Below are experts of layer 6 (counted from 0) of a mixture-of-experts language model. Rows are named up (a neuron's input weights, with its number) and show model dimensions 0-127. Each number is 128 + 24 x the weight over its row's rms, rounded and kept within 0 to 255. Numbers have three digits each.
Before each expert's rows: "gets" lists some tokens that make up at least twice as much of what it gets as of all text. This comes from a sample of Wikipedia text that the model never trained on. Tokens count by the router's weight.

# expert 5
gets: "s", "h", "l", "b", "i", "k"
up12:169101124146153137096154121138134168097108132141135158100130128111112080147139086139156089137117087137139146112107137169092115139094127128104171177133123107156137156155190146150141129136143120074098141122129123132137123134088088110165154133125125133124152121125087154115131070166125141083115083136093153104123126101142131175131104154149123165136125132096138126127137159118149155157139
up13:111132126154130125133119133104161143105193123100093135192121127121117120142138114130167128144102144167118130135111131097139127132109116106172152086076127143146144182130134099148118113088123078149087160144121108118130115142104144126139124112138139081159123091097172125151175136139149150145077112152143119122131148151122101120148085157133136129076144084092107112140144156131147151124099
up14:110139147158120139109099114134114148134157136083147145129148144086147117131146155118145126130130173116091125115081151108151129113145154131124124135125113144101137080132126117174111125161091132180086124104096156152152161092108130131125090108112084080107130113198167132163145111128180160109091161140083118125116121144127162116137131113137167102136137117122133138120111122133092140181128
up15:113164131138122133149153135155121125123110111102144080092120094084155146113121163089120078165128086160137132119074116118115131126109141131102116115091132130140118151086171134179142116140108140143100122150181098120084141118118104169138115121121126118180078133088146113094159112122155155124108167154140104133145132115120113150129108141125143109156123146133130127122161155152126081162081
up16:097133116142140140113104162129109153143144110146094106142124092144108120124097132153171089087138095159108110144119073151171183134114149138140108136079114129116116131164135110093151103153137125139093139186072127135107129107102131101116098163133092133123111136083142152161100146122147140128121107115149111099090114141130138135114133151129143130112158126163096097139123099073162108166116
up17:178105129130146103128068110090104154105119161158120141144126112128138146121184127142171151123137082133130127144076137107148123123119131146173116129128133130167128145142114115166131099119127105110115129125145123161116099108061113125106156153094104107144154115116107081083129117166170118137141129168114154144121093086144155159140128163105121153092138145151134091122158111124090144107106
up18:141148159107124115169128115137109158134139103105150112133104117157157135065117131094166125143113125145129135116142140130111106126152106135174124089163140119099144137166116133157118114142134101143145134131148138137144116068081131171132193169117139091101122124148128116115107123150122153177151103113115101106162154092149093140123129124140086122067135146126134170131164065150120113138126

# expert 4
gets: "ed", "ing", "in", "al", "ic", "er"
up12:135103109080099143123114092157156142112104107164115110104180109086137107097127110132103098143138126131100146152052118133135154154125162112122142133123154114160118111178165139143110166158103114129118129096152171147123134114111114100095131102115108138116133093146135152103147088099112161083102152128132122131085093132158140167133167137122100143128144151123129109103138140092122111141178
up13:105122098108083163102145089104115127124095115108170131127156105132153152108117149133173163109176118117144144119131177139110158160108136131122119156107161167172179150141164136135124162111144119140199096094154130108112153132114132135132113094127116093155098100146155158069110149148130116105105108137139143120122133112109120150119149116083102113130142157114160095128148137140134098158132
up14:141139145121172114117169150136073099121141151067100116132133110150110120119173141175092138145096149123123129130099148143170156164141124096130149150113147130146109131141112112103167113124105146128140156116138123135119141170114157140167120145122154133123101113113119088113150100134120165090089084093114098113136139119070151152170117165157158172101138108125126122116117120132143177116091
up15:108129157135104175099053131120155164136125111152159141144137117122108116129138126090141149042129143144163135100103134110132122126136121159130145141136136096124090151170144115138113163140128084145100117094106132093137140112072122114121134096125105137096091143146137132100118142124122145099119131127126132087105139139098146145095170175110130133170139096126144093122155153121079168140131
up16:122164100092097121090098150091143159078112116133122141140170082115110101077116118120100140135102125149128124140103129133138113107071145152078078092087181126109120153100128132126135156120130153132143081128162116143106144128143059112120157147132130162151167142103114138119158170113111115148138138134144077142102124125122141120135116135112173134140114116125126107122090120109123134090149
up17:161096086087108128139130126139179159081121112153138196093124157091110147116161129117102155122142105111188123149127121131155125136133111102111159091138128118131146144122136158103114144137118129144117130137122111089143180129141112147112173134150129099112133104078141132107157092133173127104079131184115111111145144126132149154106137136134100119151167125121095096133101122147089153133157
up18:165152111094111114123138098127117137115142170176091144111129114113110160107128148143127107126174132121162140132116105092148139161102156125158085116089140142152142136136118122074078155082137122116140106080152170137102171181094149160139145122153108174126116134078124149113122129121159104135136128129127135102187137133112123110109117135094098145098129135164074121139111117110127137114123

# expert 1
gets: " |", "|", " the", " a", ";", " The"
up18:131111106115125115111159149145113138134139145162107114118107153128112134130119159179090095167159151143099104141114143158128149095128130140110136170137169122118090094117162100105116090131120155167138118128145122141160115099127114179121145113038150095105111138137090144145141137119184152168121107100148118124118113119149148136125119124099146129184109122106138110081112121137073142106145
up19:134138090125137123102078150170142112125145121146163140130139138138146128146089099120090160160158111153155118121166076145112127113109091096091175149178109150146120066116127111117116161158123154127085098114108108132133107161110142136128140161126138093141143128107158137140083130182150149145140116132152125106137112064125158118111093119139145158138131098144142155109142107105098121114103
up20:111093155143163110154129133056155145160126105126095089120163112125123142143088143098117107160132105163131156171153160130174107143173096126123085099127126133090125115127124103112153146127081188136143102162141123148170126116137119145094117137135132119154118129128112121128111119143096065097121106126141115150129133141132099091141153105151156139113135167131122123144083146154167141139099
up21:164132114111131098118129134118160170082123123152141149108110154116097157179135124150078128159099134151146145167123150112125139122151102134105072140172137195103161085083113135177119163106121152120142105129133136105124150152108129160126151132111137107092099115130106139094157121092159125160120082120107169116100138151120145138180125114108095138120131123126122111104118122144123155140090
up22:067138118172080137144088129141136143112141084082122122146122114099136103105134187152134123117143105140154152177100119107088098102097155164178170120105104120107133119118143125139151114099119105138166142165157158089111146133113125117142106171125124105156117105124115087114132096127104105145124125149135147122120130152131126136114135151149120161143141128150080156111188089141113147118105
up23:145110138139082134114110129149081142159172143094153101142151145124123125111135102097093149163128115128107116089142160123135112094122133122171082112148136103122149171117127102106153156136177169110156082127146124132115117139114094116124191101143168145122102148155127119103159110108162100075123110145124134104115124152140100138134157172098157120145159121115118138157193111131130126150129
up24:122098132104147134074098100145106128109121154094106167114131189128096110072134146120151122139126109096159153151119144171085134177159125101091111108124117111132113143137168104121135108139143120162140139097113160102135175115118130157124141114151208179131117118067102113138127112143144112131121135157172141117115117137142125143149145125108124140115126113125103135160128110080120121125096

# expert 3
gets: " of", " in", " to", " for", " was", " as"
up18:126152109121132120167117099150112106112146111094109145157145138106138096123151157156141125133121151122129139124120157178138148135154098106149139145142124142070117117089129123108135148084155114104134136136134158156094152110115137094116147149095141136124071136079142127170118122110134152156122195131101125099122191128090151134080119124149131133151148103114182170110152088083127114148126
up19:123139112130081121141096159147164138131106114128103114122150166112105139133117095127109112133137097118086117091129178132100163155144186124155112135135146152121152133131151092148100149144156123128140143069138147116162100104119135121159155120151166125119112095118153131063141125135139169175112107124151105125088146152128120129105128140146092162096167144109084135091146098158096148121162
up20:120115157093102122125127138170110108096127145131166110128117083165133111124160127095172174163137125127136106130132136143088107147141166085109121089126146079131129106098113115122157122153150114158132117115132146114112153157138131147138145110167143177091150106143137121098121125148121128098090149188142121114138139096133103173064136145078145144114179131114140123097110100122103103131102
up21:128132103128162139099117106134130122144087166129165095109146166100151088124094125121089086167112086145094108091172136090179119165099185114138087129119148101079133141107147130132112146122105115126157086147152146139116108126133174123128129148156084136123134136147123093156135137132106123157136123123146114105128144118154132119134117120097101118110130120150109187129075162154126149125158
up22:079133154121156128158147161122169134129135075122107167123144091175094113133141170119120104149148152113091137114114108128107136110129139164113133049109095120148148141084125166103133146126117103131117137141110086123108147150149123129146108136110108104097126138157122134138086117145122127114119139124077170105103058145102170154145124138146111096120128141164127123109131150167155111147114
up23:151148144133131063133147125151095122124095119152118129090085106151121176112121119179152150155146150135164188174122144138125142098097149102131117139096137151120158134180110123134143152147110120178126107167149148135152156106135135100126120083092115107143127093100147177109144126081153136101159132144114130096122185143130122143132112143114141150102120111113140094126131104125166121126110
up24:135128126116126166141098143150141147134099151094142145140105105066162137119098135140164122108116047132142134129143182144146090110162154109168078153116126156117144099147131112124155143110145129094086094128103105132125106097116105121171134125147166118129134128138112150121116119154143147125120149118122150138121136118078132097119151114142135143132072115088127151099155148173132144136194

# expert 7
gets: "\n", "-", " ", " States", " Party", "O"
up18:153131119151150141121098133114136114127078140098101150107127128121062089109086141128099139124121137126157142149186155144094126167136105167141113124105160129162136121118133119108141132129174127088150113118111118093127121134107144150112159164103122157125119091125140155160150142182108097144146102134118150150090104118144114097136135118177097119136133125155058151095159126094149128108172
up19:131179140167136062142106165128113165126151156129132144101147129165118180109170095151107137170155090142105087117124140141101133124113111142134096119164100104155165113086142105131140153146133113141141137136132136119133141128113136134140149160130121136099116140091110148115144101124144119118128089146097154107110080082138106093140150167112122177191130161129118144130130144143137104151174
up20:149161118098131124104158105128127157119123101152144164120078145154099142117114114146162163104124115094145152130107072101166114080128098130144084134143152125130139145071141132094135151176128115150130126103149122156096134104103156135138122136082122136148142114139139145078135134179099154148151115121133110175150150097175133153124082138126102165152130140089167123127142124149093129130141
up21:168154153145119131127178166098092151155180114164098132101105142145189150127099151122126125109182114106145111101142136117113157129109136168141111101111152142101139122132103125121101160143122156104069118140099122140107131142131093144143084126121110091150182096114151161106101146167124122138149140131133189138114117169096133152098138107136128144146128147141143130134130135127108085152103
up22:135124099124124110115137150108142156177144121123136148084161114081138160044184131132158134117103121105132119144111120062107145102160161131141102125137148118142188122167113159093120109161155163130089115144078123115157157128147116148142130112153135156108133127147120128172102094164132089153142112134117145128144116131118133160135096122118120069152126128119102135117120146141127116116126
up23:166089123123192126094115160118142133112113150140126116079119099095158113070105152098095135146134123070127159129125109131134120142128141132142134145150147137134115147115194130123100119100173102155116141125065119096098132143140095093124131113113113108105131129147136180170161179149109113156139146108124124114109129090130138140126110146139116124166102127163106125115142129190127121126146
up24:147103181093141141125173125123098141142106154161124148097153153092130154107111101092135102127177137125168141099132129088130139137133114126168136122102145142166148078127142090141116106113135132139140117123113130166133081126120172154187134148112139079110119127143116137144164091142120134095105109093134185156131149102114130155143113138095099110145098153073160115136100111131142108125136

# expert 6
gets: ",", " and", ".", "-", "\n", ":"
up18:105150108146143154099156103143144119121113127133161109166131084150080157141131140135162166141125120108129126146129130109113124108149101127134164102147085097124149141178132143129143162152113143107101177142131133146109160126129142136162125160112097107165143164143126115085136133143135132170132115158153126099150074071097086109096101148097134158158104147177095154127116156140110137169141
up19:153166151150112128133131121141132146133160107081104144140181118132150122076113156136135144113154115095176163135149143155089115114134169134145132161145144169128110140129104132105132151104137114121163134149156153120115140175127143104133102120105118098092129086156149112094118113114076157100139140149078088150151103129123146151129137135161154145186163124090144106152131114172168125142131
up20:126116142135160140113129104085115137091127120113100082161136110177129154118132104128116125075115092133156129125120104110147123139098089139166142127095161138131157087104124138169132118134121121154169090132100139117102139076132114163146122148122130131149097112161120172138158179109165155155146160138151127106099137070102111092132114093143150150141104169156108136128117102106166125123162
up21:156139118137117145145092147134127137134127115141139160114099124125105113124131159130156160085175141170125110111102168096116120143111150128156123114137104103129165128101180138131113154132128132094094136155125102136115144085138132112149123123128136091126132079203101170101157174090137145124100163139186137132114106130108117116096126157129152144117122090134081161116128165092144157169134
up22:152122141152134133133135139136140148132075099108082131087158092112116132119133152080135122106123134205105137100133104108107106148136120145136171124117107162137118120149132103143113171192141156110140067119126113104116128081152154146131128099136180110159114100114121119105142151124091128096094121098131165138103080092150152157095154122129118145134115163152127138129133137124121084125136
up23:100114144156149135120169125118136130110109095172127136138099100110151153177115131117143132115135124151092145130123125118122156140124148131128094136129114129153117087141109127113097139142144112134156160147111123150121182122141088142153095137113166140171089067150155133076152175114137121131155143136172197134094114104093154106152148105116149117103126119134164118080094131102165151161126
up24:149123109084129129105090097164105158132125118093111117142151099169139096119173130132118132092160127132137153106139188146125123099095128070095119149142127138170127138106133147122164153152141145101148087115137145144137162131148153136102116130118098147117109137107154125182125138184129128113145117142084108104108131108124072108099176119124135115082140149118076107114130099124155143129101